Experts of a small language model.
Size: 13 layers, width 160, 38.3M parameters.
Experts: 32 SwiGLU neurons an expert, 8 picks a token, a softmax router.
Below are experts of layer 10 (counted from 0) of a mixture-of-experts language model. Rows are named router (the router's row for the expert) and show model dimensions 0-159. Each number is 128 + 24 x the weight over its row's rms, rounded and kept within 0 to 255.
After each expert's rows: a language model's description of what the expert responds to. This comes from a sample of Wikipedia text that the model never trained on.

# expert 56
router [141 140 142 117 138 115  87 137 135 127 145 114 110 128 127 179 168  76 121 106 108 133 116 167 145 162  94 114 164 134 108 126 105 167  96 177 113 124  76 113  94 106 118 110 126 154 111 155 114  94 110 153 192 139 141 107 134 142 113 132 113 107 118 132 147 140 161 141 140 124 112 136 116 120 120 126 121 130 121 133 117 107 113 113 125 169 132 111 127 119 191 110 110 169 188 174  94 132 135 155 122 144 127 117  91 152 169 125 147 140 133 160 123 145 141  99 115  77 146  82 181 118 114 114 141 130  98 108 132 100 145 102 162  95 118 128  86 136 128 127 159 153 153 143 107 111 116 126 148 178 125  99 149 146 125 157 106 152  89 127]
What it handles: Place-name modifiers

# expert 41
router [138 128 141 131 139 108 121 132 134 124 170 121 112 120 155 130 140 119 136 124 129 120  82 168 128 170 110 139 157 141 104 126 117 127 124 173 108 152  92 107  75 130 136 110 109 158  72 150  93 120 113 156 155 131 135  68 121 149 110 115 114 134 139 121  99 146 131 172 111 143 115 131 145 104 133  87 173 118 100 126  90  83 125 120 136 169  91  90 110 113 159 126  99 145 177 160 103 116 151 159 171 132 114 148 121 115 149 136 166 126 125 162 103  93  87  95 146 117 172 105 163 124 125 105 159 153  95 112 119 150 150 130 139  78 147 130  95 137 162  89 128 103 115 111 122 118 115 116 175 117 123 145 145 153 127 145 129 133  84 150]
What it handles: Subtitle and list colons

# expert 23
router [102 154 113 137 115  82 132  90 124 111 125 137 126 148 134 169 139 114 113 133 103 107 114 169 156 139 122 137 144 135 111 142 124 154  87 134 122 115  80 102 127 133 165 105 124 161 100 136 120 103  93 136 158 170 131 119 139 141 106 115 161 123 137 148 141 137 152 143 143 136  91 142 137  81 118 112 156  92 101 128 114 113 102 141 117 146 113  86 108 122 159 123 108 149 168 118 122 157 141 182 144 158 133 129  53 125 171 155 169 148 134 177 149 122 132 123 122 113 153 121 179 116 147 128 154 127  88 145  84 118 183 112 143  86  95 113  85 133 184  96 142 147 125 122 126 119  89 100 136 150 161 133 164 129 116 132 126 129 125 146]
What it handles: Quantifiers and numerals

# expert 10
router [ 95 149 112 126 170 116 108  89 129 133 167 122 119 146 166 153 149 123  92 117 122  93  96 160 146 140  79 148 152 120  95 113 109 139 117 136 129 130  77 119 137 111 146  80 147 130 105 144 106 123  92 139 210 169 114 137 130 124  99 107 124  95 126 122 148 148 150 157 126 142 117 146 103  95 139  83 132  98 104 113  91 108 101 133 126 142 128  91  96 140 166 115 126 178 146 143 112 153 154 176 154 159 119 133  90 121 126 138 145 171 151 145 101  85 114 102 147 107 134 120 159 107 137 126 151 130 101 156 103  92 123 101 150  94 133 137  69 134 178 109 165 142 141 117 116 122 106 106 132 120 141 109 143 147 121 135 124 135 110 132]
What it handles: Determiners before nouns

# expert 30
router [144 137  98 164 147  89 132 111 126 137 155 145 122 140 133 123 119 121  99 142 104 126 133 161 156 191  98 139 172 104 116 121 123 153  88 197 144 117  92 121 131 143 141 110 133 114 116 155 101 140 123 154 142 127 146 127 147 103 116  85 132  81 105 133 144 175 153 152 143 123 117 108 169 123 136 110 140 141 123 116  86 114 125 117 147 123 123 118  79 151 164 127 141 144 139 136 106 169 144 175 132 140 119 142  53 130 137 133 157 166 146 160 104 114 132 117 149 122 133  86 132 110 136 118 124 141  60 128 111 130 138 105 140  28 136 101 104 101 150  85 134 130 123 154 117 103 139 133 137 131 139 144 146 114 119 140 125 141 108 140]
What it handles: Table cells and separators

# expert 8
router [ 93 179 106 124 116 107 112 132 138 127 146  91  91 131 136 142 153 130 155 122 107 121 126 138 110 140  90 124 161 131 118 117 111 148  85 163 124 134  94 136 116 109  86  96 102 161  57 157  66 109  89 157 143 151 126 100 157 113 134  77 154  93 123 160 129 147 149 126 147 128 112 137 139 144 118 108 128  94 110 127  99 122 134  95 123 105 145 144 121 131 170 136 111 158 188 133 116 172 181 151 131 125 120 143  84 146 138 116 143 171 110 103 114 106 115 158 136 108 136 129 141  96 116 134 112 146  82 165 139 103 148 117 133  80 100 109 102  96 178 100 119 125 136  97 125  99 122 146 155 126 129 130 115 126 103 144 114 137 106 123]
What it handles: Table cell separators

# expert 31
router [132 133 122 109 118  85 102 121 133 134 129 128 125 144 146 172 118 116  91 102 126 111  91 157 138 179 104 133 148 122  97 136 121 157 104 146 105 110  98 105 115 139 144 114 114 132 112 124 107 118  79 175 170 155 132 112 143 161 105 134 134 125 126 109 132 141 146 163 138 136 132 107 151 110 116 117 161 130 110 121  98  90 124 147 135 143 145 145  91 127 155 162  89 163 134 151 124 185 166 167 141 137 100 137  70 127 126 124 158 145 155 167 126  96  83 125 152 122 166 119 167 103 104 126 181 154  92 156 107 138 122 127 184 103  81 128  64 129 147  90 131 157 138 102 111 115 141 129 111 124  94 128 149 153 142 112 141 150 133 135]
What it handles: Descriptive word starts

# expert 6
router [105 132 103  95 146 102 102  88 113 120 171 128 111 128 170 161 122 101 145 110 124 108 122 133 126 164 132 141 167 114 100 115  79 147 103 132 126 130  62 115 124 105 102 129 125 155 117 139 125  92 112 166 138 171 140  91 134 132 117 106 142 119 117 163 140 143 127 164 101 133  89 119 147 114 147  95 155 109 119 123 116 128 122 109 130 155  88 121 129 132 182 128 135 137 143 146 117 164 141 152 119 170 114 120 101 118 151 143 165 134 139 177  93 116  81  93 115 104 125 119 182 118 160 124 146 155 104 150  89 112 150 125 165  76 139 111  59 120 159  81 117 137 134 123 151  85 100  92 148 128 128 130 140 136 103 124 122 121 116 136]
What it handles: Subject-following verbs

# expert 11
router [120 104 133 108 152  86  90  75 160 135 146 140 138 159 161 162 134 153 148 122 112 102 112 147 133 155 121 129 116 160 114 105  85 135  96 174 117  96 110 126 126 113 112 127 134 142 128 161 103 143 105 136 156 123 132 138 107 141 117 109 129  91 165 141 163 117 164 115 100 158 116 117 138 104 142 113 147 101 109 133  86 130 129  96 140 175 112 111  88 115 142 122 116 147 143 145 135 177 158 183 125 138 114 117  72  84 129 131 132 154 133 149 103  91 100 125 171 117 131 126 160  98 118 137 139 125  67 144 119  94 132  81 167  83 147 132  97 122 200  94 134 125 158 153 127 107 119 113 115 146 117 111 144 112 112 121 118 108 116 120]
What it handles: Infobox field labels

# expert 35
router [144 143 113 123 104  87 129  93 118 110 195 130  95 129 154 140 153 126  99 124 108 101 124 148 138 152  74 127 167 144  78 131  97 143 103 173 115 117  82 107 108 148 137 124 114 127  91 120 121 123 118 150 138 143 129 122 116 146 149  97 154 103 126 134 152 157 160 141 132 124 146 114 122 116 136 101 156  65 122  90  82 126 128 130 122 125 128 117  80 118 166 124 106 156 141 134  98 183 166 172 132 169  87 165  78 120 125 137 128 130 128 128 105 118 112 134 142 118 158 114 158  74 115 113 139 123  90 137 111 115 121 129 119  68 110 104  84 129 126 107 145 119 117 104 115  99 124  80 145 167 129 143 150 142 154 113 146 118 114 132]
What it handles: Stats and list punctuation

# expert 28
router [130 147  83 115 170 117 113  95 129 141 164 152 110 120 149 154 116 129 131 108 115 105 112 151 111 154 145 128 125 129 105 128 146 141  79 160 136 150  64 127 103 132 141 111 101 163 135 114  89 125 123 167 176 136 138 122 126 140 116 109 122  91 118 143 129 121 114 143 147 170 126  98 137 103 110  80 140 127  99 112 130 133 131 125 102 132  85 114 104 157 191 129 123 121 150 145  67 148 158 175 130 158  95 146  88 126 112 120 149 157 151 148 111 117 118 133 144 117 144  77 157 127 122 120 138 143  73 117 107 100 120 109 148  40 110  95  88 136 170  96 163 117 126 124 108 134 148 104 144 142 138 139 146 133 111 118 138 137 143 118]
What it handles: Table headers and numbers

# expert 61
router [122 162  94  89 137  82 130 101 146 138 150 108 110 160 133 180 133 134 158 124  84 122 134 147 141 183  92 106 149 137 127 101 136 164 122 162  87 181 111 123 124 142 128  99 108 132 111 141  98 104  98 163 151 162 152 110 191 106 117 124 120 113 110 110 136 121 142 138 112 111 148 157 114 120 155  93 131 108 114 125  98 129 108  86 149 110 109 113 114 124 148 124 134 119 176 122 148 138 122 151 135 142 136 123  88 151 121 122 158 128 124 161 119 107  76 125 158 143 152 115 197  97 120  98 133 140  66 138 132  91 131 131 177  73 117 107 100 138 141 116 128 140 112 104 161 125 130 134 150 168 107 140 127 127 137 123 137 156  96 133]
What it handles: Name middle pieces

# expert 39
router [141 152 136 126 148 119 131 123 138 161 188 118 129 144 193 152 136 120 138 111 111 135 117 198 154 162 107 142 138 129 118 123  99 131  78 178 120 148  92  96 110 161 148 124 150 146 105 154  72 162  96 176 151 137  95 127 165 159 105  83 141 111  99 113 129 157 139 161 147 158 129 124 135 109 138 116 124 126 118 111  97 122 142 116 108 134 110  94 102  95 148 157  92 159 171 124 106 149 160 158 169 109 111 134  77 121 121 146 138 151 155 145 120 123 125 129 143 121 140 113 134 136 156 129 171 125  87 114 120 126 116 149 162  63 131 129  99 130 145  88 128 118 148 125 117 110 123 102 155 125 139 134 142 167 151 131 111 129 104 132]
What it handles: Table numbers and dates

# expert 0
router [123 135 115 104 112  94 126 104 154 149 156 116 107 134 182 157 142 109 134 122 109 116 110 174 144 169  97 124 146 132 106  98 106 164 107 162 108 150  99 126 125  99 111 132 143 124 116 158  80 124 126 132 177 154 148 125 120 164 139 100 146 120  97 144 121 135 142 154 116 133 110 137 143 114 157  92 139 103 129 108  95 129  95 106 150 155 101 108 108 129 183 140 101 137 158 167 129 176 179 183 153 164 119 152  96 121 138 121 137 121 133 149 131 128  83 110 126 109 128  82 145 145 120 129 144 144  68 111 111  86 141 122 164  92 107 117 107 132 188  91 159 127 140 130 110 102  86 122 115 154 110 161 123 155 141 129 129 142 139 119]
What it handles: Name-final word pieces

# expert 2
router [123 128 132 129 157  75 119  92 134 140 147 136 110 157 163 155 167 108 122 137 108 102  84 147 142 146 121 121 130 151  87 126 105 128  83 153 119 144  93 123  97 125 157  99 144 135 115 133 106 134  91 140 195 165 132 135 127 148 114  89 136 111 147 130 130 138 148 149 133 138 124 140 150 101 131  82 141  95 106 101 103 125 129 114 135 149 139  78  97 147 164 114 126 153 146 152 126 167 174 154 149 145 104 108  94 137 127 137 131 157 119 138 121  99 140 128 152 106 150  95 145 103 119 125 162 125  96 131  80 137 170  83 126  82 129 105  81 154 173 109 142 124 161  82 120 105  89  90 158 128 155 130 153 159 107 141 120 122 109 149]
What it handles: Sports ordinals and determiners

# expert 58
router [137 161 123 114 165 100  97 142 106 105 144  96 139 143 165 165 148 101  99 107 131 124 103 152 120 151 129 143 144 153 114 107 144 167 138 167 110 146  89 103 133 141 124 127 108 132 106 156 128 105 121 209 168 151  99 131 133 107 125 111 131 133 148 139 138 185 135 147 121 129 136 118 127 127 148 115 131  99 126 112 128 115  76 117 105 175 105 112  82 130 135 142 100 146 136 140 118 140 144 156 155 181  90 152 106 143 180 156 142 163 116 164 112 131 104 111 102 121 125 110 149 133 108 124 121 178  74 135 119 118 164 137 145  60 128 108  85 126 170 135 125 149 122 140 110 122 102 117 117 176 116 118 168 146 147 146 120 149 122 142]
What it handles: Name-initial word pieces

# expert 1
router [125 133 109 143 141 122  89 106 127 116 166 138  95 106 163 156 154 100 124  86 113 102 126 133 131 166  99 146 149 144 122 131  98 124 112 161 117 136  89 125 106 117 129 106 150 147  82 143 122 100 110 153 145 139 116  87 164 128  84 142 123 115 130 117 153 165 143 179 113 149 128  93 154 102  94 110 170 120  94  98  99 113 106 108 129 152 106  99 105 120 168 135 124 149 189 154 115 143 154 143 139 154 113 141  92 143 182 152 141 132 154 129 107 115 110 100 124 127 148 125 177  88 151 111 128 161  88 180 110 124 129 123 141  79 135 108  79 134 151 109 135 137 123 121 140  85 133  97 143 119 141 135 143 137 112 134  94 131  80 164]
What it handles: Coordinating list connectors

# expert 57
router [ 96 132 123 109 160 116  96 118 129 138 145 151 109 165 150 160 122 110 104 130 133 111  96 124 145 137  91 132 137 142  77 151 127 126 127 165 150 135  74 115 111 121 119 107 133 131  91 140 119 119 114 164 195 176 128 131 175 128  95 107 143  98 146 114 138 133 137 156 140 134 124 105 114  98 126  92 159 115 126 121 121  89 123 118 129 145  97 113  93 145 142 141 114 148 125 141 131 171 147 145 178 156 109 130 100 138 162 151 151 174 145 157 117 103  95 103 148 114 114  86 155  81 161 110 122 159  88 134 110 125 159 119 136  78 133 118  77 182 160 122 128 134 123 104 144 119 116  88 168 153 170 123 147 150 133 160 122 123 102 140]
What it handles: Possessives before nouns

# expert 29
router [127 167 101 115 125 103 101 116 156 117 148 110 133 122 139 174 122 148 111 155 119 102 100 158 152 181 110 130 152 126  90 131 132 140 137 190 133  94  71  87 120 128 108 126 132 138 134 141  76  93 101 205 187 155 115 109 164 123 128 102 140  89 106 100 148 130 159 161 145 158 125 117 115 125 138 140 140  86 116 134 142 116 131 114 152 161 131 109 126 113 175 122 120 165 182 156 104 140 107 144 142 132 108 140 115 135 129 142 154 139 148 126 132 102  88 108 124  99 127  82 157 122 131 133 117 163  68 143 107 111 167 107 138 109 106 127 102 128 146 134 135 153 118 117 133 131 110 114 163 176 127 132 146 151 152 134 127 131 133 150]
What it handles: Asian name openings

# expert 45
router [112 142 107 110 130 109 120  93 131 120 157 132 112 113 155 156 137 131 122  87 140 111  96 159 130 192 117 113 130 133 102 121 101 147 128 157 123 167 100 113 102 116 116 108  92 149 106 165  91  92 102 185 180 167 160  98 157 120 105 126 113  89 162 134 176 141 136 154 131 147 116 104  98 113 120  89 141 102 135 111 124  90 135 162 119 126  89 106 107 166 126 157 119 136 147 135 138 125 141 138 125 149 122 121  96 144 142 119 116 153 142 143 131  91 137 120 128 134 146 109 182 144 149 136 139 144  98 114  95 137 100 128 154  65 135 102  70 172 149  92 112 149 143 101 162 112 138  94 159 136 138 139 141 141 118 154  86 130 116 138]
What it handles: Initial d syllables

# expert 19
router [109 121 125 104 137 137 107 126 141 151 139 130 112 148 168 162 151 105 124  86 112  94 132 157 138 152 123 140 144 153 104 140 101 140  75 134 144  99 109 110 113 160 119 122 124 145 116 142  86 112  75 149 153 154 139  83 163 112 129 103 133 122 129 130 143 148 136 159 138 157 119 149 119 117 130  94 157 102 101 144 115  97 148 130 148 165 122 112  89 158 136 136 133 127 158 155 109 126 155 168 116 151 110 128  76 124 164 140 164 113 168 109 118  87 118 108 152 103 174  95 196 116 146 126 120 147 109 103 136 110 147 115 150  65 147 105  99 127 159  68 128 144 125 122  99 129  78  99 156 167 149 110 149 124  97 124 142 119 110 135]
What it handles: Preposition of

# expert 62
router [139 158 121 148 118 105 111  74  90 119 176 108 118 159 141 150 154  88 122 128 104 114 126 132 155 134 114 144 145 103  97 146 135 155  94 157 122 157 102  82 135 145 133 112 103 124  60 140  98 121 121 154 170 189 142 101 136 103 102  93 120 134 128 151 145 117 148 142 141 134 129 126 128 100 125 127 137 114  96 138 121 106  99 124 152 165 114 107 128  77 135 171 109 142 153 130 110 138 133 160 165 158 115 134  91 103 127 131 120 148 168 132 127  93  90 108 158  96 159 129 166 126 115 127 178 157  58 124 138 121 137 107 145  85 115 125  71 135 149 118 154 126 129 129 148 120 105 129 127 141 145 119 129 140 146 173 125 152  84 128]
What it handles: Syllables with b

# expert 4
router [133 135 106 105 134  73 116 123 132 140 141 144 137 134 191 147 158 125 120 124  78 115  99 168 142 157 107 122 137 127 117 107  85 155  98 179  98 160 120 138 104 116 114 132 125 124 131 128  89 112 109 118 183 137 144 110 129 146 131 105 117 107 109 138 135 150 164 154 147 123 126 138 131 104 153 109 151 109 121 111  72 136 112 102 147 169 116  79 101 128 184 152 127 133 171 170 103 160 167 176 138 151 110 165  85 136 130 119 138 146 123 151 106 129  92 123 117 110 126  87 152 122 133 133 115 139  57 115 104 121 172 122 160  98 109 142 115 138 189 110 137 143 127 115 134 118  93 112 135 149 116 158 113 143 128 132 110 139 145 128]
What it handles: Surname-final word pieces

# expert 5
router [114 135 161 120 156  82  79 100 126 153 135 153 113 157 192 164 156 106 136 102  99 125  97 146 166 147 103 156 145 163 107 100  85 163 118 169  98 148 113 127  84 131 123 131 110 143 115 131 116 127  94 127 189 141 116 104 118 152 117  97 111 112 116 143 152 154 167 164 120 133 115 131 140  85 121  97 141 116 125 114  80 145 128  84 147 175 101  96  98 125 148 127 111 117 140 181 139 151 159 152 143 145  91 134  91 130 149 160 149 148 120 133 112 115 126 119 139 121 148 102 163  92 147 135 133 139  73 136 122 106 154  92 145  90 125 124 116 152 165 124 152 152 102 122 126 112 101  99 135 143 131 112 133 140  98 136 117 119 126 140]
What it handles: Institution name words

# expert 53
router [130 141  97 134 163 107 125 119 146 135 148 117 101 114 151 189 133 112 150 101 133 136 120 116 130 155 115 104 157 139 122 113 105 129  99 168 124 133  73 128 153 123 111 136 124 165 133 133  99 120  97 153 173 131 132  86 115 132 130  99 110 113 110 134 151 121 115 148 131 119 150 157 134 128 174 108 153 139 138 146 121 116 128  99 141 149 112 139 106 126 181 135 103 188 169 153 128 153 141 144 125  89 123 122  95 131 119 138 157 149 113 149 132 107 109  91 153 129 143 140 146 129 153 132 161 169  46 154 135 132 133 121 153  99 144  83  68 150 125 101 130 145 110 143 128  66 101 140 170 154 129  70 140 153 149 112 120 126  85 142]
What it handles: South Asian name syllables

# expert 48
router [104 150 130 142 131 107 138 117 130 152 178 111 114 142 159 145 143 125 137 108 127 107 115 147 125 176 107 149 157 138 111 132 113 146 118 163 102 117  83 136 127 117 130  92 151 156  96 159  80 129 115 151 160 129  99  64 120 169 103 146 104 102 120 157 131 179 129 167 124 149 120 119 137 109 131 130 150  97 108 114  91 160 148 100 147 128 133  78 109 127 156 136 102 152 144 134  99 150 138 124 128 147 118 142 103 145 129 134 138 163 124 127  99 146 113  94 148 107 152 107 152 110 156 107 149 145  87 116  94  98 111 138 151  67 127 115  91 113 146 114 119 135 137  97 119  69  72  98 165 143 112 121 176 168 137 111 115 132  96 152]
What it handles: Cell ends and line breaks

# expert 55
router [123 137 131 138 128 108 106 129 136 143 159 135 123 120 166 134 134 108 146  75 126 123 138 172 139 146 123 159 153 146 120 122  95 167 105 210 135 159  94 125 101 114 146  94 134 111  88 164  96 122 105 171 155 117  94  97 137 124  93 109 123  93 135 118 126 149 137 154  96 152 114  90 122 129 129 112 147 139 126 111  89 132 114 133 126 131 125 134 103  99 169 155 102 122 173 125  90 130 145 142 156 175 131 143  63 127 129 144 171 159 122 147 108  98 119  97 150 134 148  86 155 118 144 126 142 137 104 113 137 122 137 109 139  58 136 129  92 124 137 115 136 106 123 109 117  88 105 107 132 165 117 128 174 136 134 125  88 120  78 133]
What it handles: Blank table cells

# expert 12
router [122 148 153 111 115  81  95 117 128 124 143 135 112 144 136 188 128 123 111 128  77 106 110 151 126 169 125  97 145 139 108 110 150 139 134 181 121 157 108 105 101 140 125 106 125 101  96 157  69 129 104 177 144 155 132 101 196 150  91 119 138 114 129 123 147 127 123 172 120 165  98 139 123 100 106  97 142  95 159 106 113  96 143 119  98 111 101 134  88 144 137 116 134 148 146 157 100 161 126 145 115 142 118 134  80 168 134 144 145 149 134 139 121 111 111 130 130 124 151 111 166  89 125 101 129 145  66 165 127 128 168 128 167  93 136 113  77 132 121 126 135 137 153 115 153 115 121 136 148 146 127 138 169 121 141 119 146 142 123 176]
What it handles: Name-initial capital pieces

# expert 52
router [146 136 128 136 127  88 118 105 149 139 171 149 114 151 143 144 112 133 169 109  83 117 105 128 137 175 136 129 135 123 130 134 124 140  85 169 140 141 120 124 122 127 139  84 143 141 121 157 104 108 126 178 133 137 114 116 141 142 120  80 117 138 115 134 120 151 148 139 126 148  99 112  90  76 125 115 102 129 128 124  94 110 103 125 125 136 124 115 113 139 164 161 107 139 156 140 114 155 190 179 132 111 126 160  52 122 140 128 163 149 143 194 126 112 137 145 148 120 134  79 141 119 155 125 163 136  68 126 107  87 155 119 160  48 152 119 112 136 172 124 120 107 146 151 107 132 123 108 119 172 141 125 154 132 121 131 125 105 117 126]
What it handles: Totals and vote rows

# expert 20
router [139 141  98 122 135  83 119 131 121 149 142  91 110 127 155 139 148 129 137 115 126 102 111 153 138 202 111 137 142 144 115 112  90 158 120 167 106 146  95 120 138  97 129 107 124 126 116 129  80 102 132 172 156 147 138 104 148 149 142 116 120 102  87 129 141 147 135 150 132 117 139 143  90 117 153 126 138 107 112 125  94 129  98  85 177 138 125 129 103 123 190 147 125 134 189 142 121 152 119 152 161 115 132 132 125 143 149 118 160 136 104 146 140 111  77  98 108 105 121  98 176 131 111 117 124 153  20 109 145 102 130 117 153 114 115 102  77 134 138 101 120 147 104 123 128 109  96 118 160 151 117 130 131 141 145 137 115 136 134 158]
What it handles: Foreign name endings

# expert 50
router [121 143 146 143 131  59 105 102 172 116 119 146 123 136 166 161 141 159 100 105 132 128  77 148 139 192 109 138 130 103  94 132 109 149 120 129 128 132  86 107  99 143 161 101 111 146  94 103  91 118  86 171 190 145  99 116 145 147 149 112 117 129 161 131 143 128 126 149 151 164 116 106 159  92 122 103 131 110 114 125 110 112 144 112 141 130 109 126 118 130 151 139 121 155 170 113 127 136 114 145 142 148  69 120 105 133 147 116 127 125 141 155 141  83 119 114 129 113 148 108 156  95 133 135 139 148  87 166 123 158 122 153 136  73 137 163  77 122 148 117 117 117 109 131 139 118 136  95 176 131 161 130 148 157 103 143 126 117 129 182]
What it handles: Word-initial prefixes

# expert 38
router [105 132 125 122 151 115 102 133 132 125 168 124 114 173 151 169 165 112 119 128 111 106 110 166 147 142 122 121 133 149 118 109 108 136  98 167 139 108 105 148 137 144 152 108 117 138 123 123 125 123  89 133 189 147 116 145 139 126  98  86 127 100 128 152 154 144 179 159 139 126 152 125 149  91 132 101 133 100 113 118 101 143 124 113 132 180 114 100  60 136 179 155  98 143 155 134 125 161 147 171 155 147 110 142 101 128 133 179 158 156 103 146 145 112 121 159 139 122 153 101 158  98 126 138 172 117  88 146 116 120 150  86 162  80 148 123  89 133 151 116 181 121 130 141 142 152 100  89 151 139 139 121 152 120 133 123 112 109  90 150]
What it handles: Determiners in statistics

# expert 22
router [143 116 123  99 112 113  95 126 101 136 138 119 102 166 159 135 128 122 142 123 118 105 104 129 161 164 109 143 150 124 102 114 106 163 143 173 137 111 115 111 143 141 109  94 151 170 102 151 117 123 122 159 199 187 152 116 142 122 132 101 113 128 142 129 144 105 159 164 127 166 125 133 143 114 132 107 119 132 127 155 114  94 131 117 134 131 115 111 103 135 167 164 118 157 152 163 108 159 136 128 124 128 116  98  66 108 147 122 151 110 141 144 112 134 115 139 108 108 138 124 178  76 141 122 151 148  74 168 111  97 114  97 172  78 139 108  37 115 135  89 146 133 132 118 118  98 131 113 113 159 116 130  96 132 131 115 148 147 126 121]
What it handles: Taxonomy classification lists

# expert 3
router [147 124 104  86 102  97 117 124 124 126 160 125 103 150 156 134 155 111 106 119  93  98  90 175  98 206 130  93 154 119 118 115 114 157 107 145 100 148  87 117 105 128 114 108 129 108 120 148  96 132  89 155 155 126 128 105 153 123 134  87 116 115 100 146 151 132 101 143 104 140 113 166 105 135 121 102 126 101 103 128 131 118  89  94 136 146 136 117 115 163 123 156 118 120 184 135 101 145 164 175 147 152 109 118  99 150 150 140 155 164 143 110 118 138 110 103 135 125 159 103 161 101 109 138 106 155  70 145 136 112 153 154 124  89 132 113  75 156 141 117 139 117 141  94 139 111  86 114 132 163 136 153 147 137 136 141 130 159  90 154]
What it handles: Romance name syllables

# expert 14
router [154 157 133 118 142 124  93 109 119 126 143  93 136 155 145 153 131 119 110 107 139  93  81 150 132 189 127 149 164 134 113 131 108 159 109 162 140 156  98 126 141 130 124 126 122 107  95 142  92  75 140 152 156 137  90 106 165 107 125 113 126 142 133 147 155 165 123 168 151 127  98 134 110  81 147 104 148 113 116 139 126  96 120 127  93 137 162  90  88 145 113 113 136 134 168 128 126 168 155 140 135 127 113 149 100 116 157 119 132 155 101 127 125 147 115  84 149 126 146  97 182 138 110 149 129 150  35 118 137 118 140 114 140  99  93 148  79 105 155 109 143 119 121 125 145 115  86 113 154 161 101 149 138 124 124 164 113 151 112 133]
What it handles: Capital-letter fragments

# expert 7
router [143 157  96 105 150 102 123 120 141 142 169  99 140 141 164 152 123  91 120 108  73 113 106 157 150 151 108 138 163 124  91 136 122 129 115 143 129 121  93 145 110 153 139 110 131  89 110 128  83  98  99 159 144 160 146  94 150 132 110  96 109  89 144 119 133 144 115 180 156 151 130 146 128 110 120  58 146 115 111  96 139  99 131 104 132 139 130 100  95 111 139 148 136 162 170 127 100 171 168 159 161 143 116 123  89 126 136 134 140 130 165 111  91 125 131 106 170 106 132  98 148 102 167 103 130 130  78 161 127 133 134 102 119  86 136 143 112 128 139  90 131 135 122 127 140  92 113  99 145 152 158 110 158 162 144 154 116 156  98 118]
What it handles: Mixed pieces, during, of

# expert 34
router [134 160 108 141 149 108 143 119 153 150 150 144 138 100 148 168 140 148 129 122 108 142  98 163 128 168 130 104 147 155  89 121  93 155 134 153 138 134 108 113 104  96 133 117 140 109  96 136 109 149 124 205 164 160 123  89 164 110  97 135 143 111 155 134 126 155 125 145 150 149 108 121 120  88 123  89 161 101 112 157 109 110 118 117 152 132  91 123  82 152 139 139 119 146 140 152 124 137 112 156 150 112  86 128  85 153 133 150 136 151 142 169  98  95 108 104 139 130 184 118 172 114 143 106 157 165  97 165 118 121 140 115 153  83 110 106  82 157 151 138 141 117 136 117 165 106 141  88 176 117 141 103 162 142 113 129 137 127 130 149]
What it handles: Word-initial k and e

# expert 44
router [125 143 123 125 124 117 118 106 140 128 156 106 133  99 165 160 153 118 169 152 137 137  94 126  98 154 112 142 149 128 132 112  90 133 108 151 127 143  65 117 123 118 153 115  98  93  81 174 107 127 135 179 145 173 121 112 125 102 130 118 109  86 118 131 153 137 144 168 146 120 127 141  88  78 113 111 131 128 124 125  95  93 143 103 144 147 127 120  77 138 175 160 134 161 165 124 112 167 146 176 132 131 148 130 113 110 123 122 138 135 131 118 113 132  95  82 138 123 118 146 146 102 102 145 158 142  47 118 151  96 107 114 143  91 156 101  94 118 150  59 129 147 104 134 127 114 119 120 120 156 122 168 139 151 106 128 122 149 119 125]
What it handles: Mid-word syllables

# expert 21
router [ 96 148 127 140 115 103 137  91 145 138 141 120 121 145 148 165 165 113 109 133 106 124 101 153 128 132 125 131 142 144 108 111  99 124 109 142 109 139  94 108 146 113 144  85 156 141  95 135 121 130  89 148 174 174 124 133 134 129  92 106 130 108 134 163 167 149 132 160 131 150 126 151 126  99 138 101 157 106  91 134 107  85 115 132 142 144 123  95  89 144 164 123 109 152 157 130 126 171 165 193 152 149 108 109  72 117 140 152 170 161 124 152 126 114 130 136 138 120 126 101 174 118 162 141 144 131  91 133  96 121 163  89 148  75 112  98  89 153 166 124 142 140 144 111 158 105  84  77 126 131 152 108 155 135 106 145 110 127 111 150]
What it handles: Quantity and ordinal determiners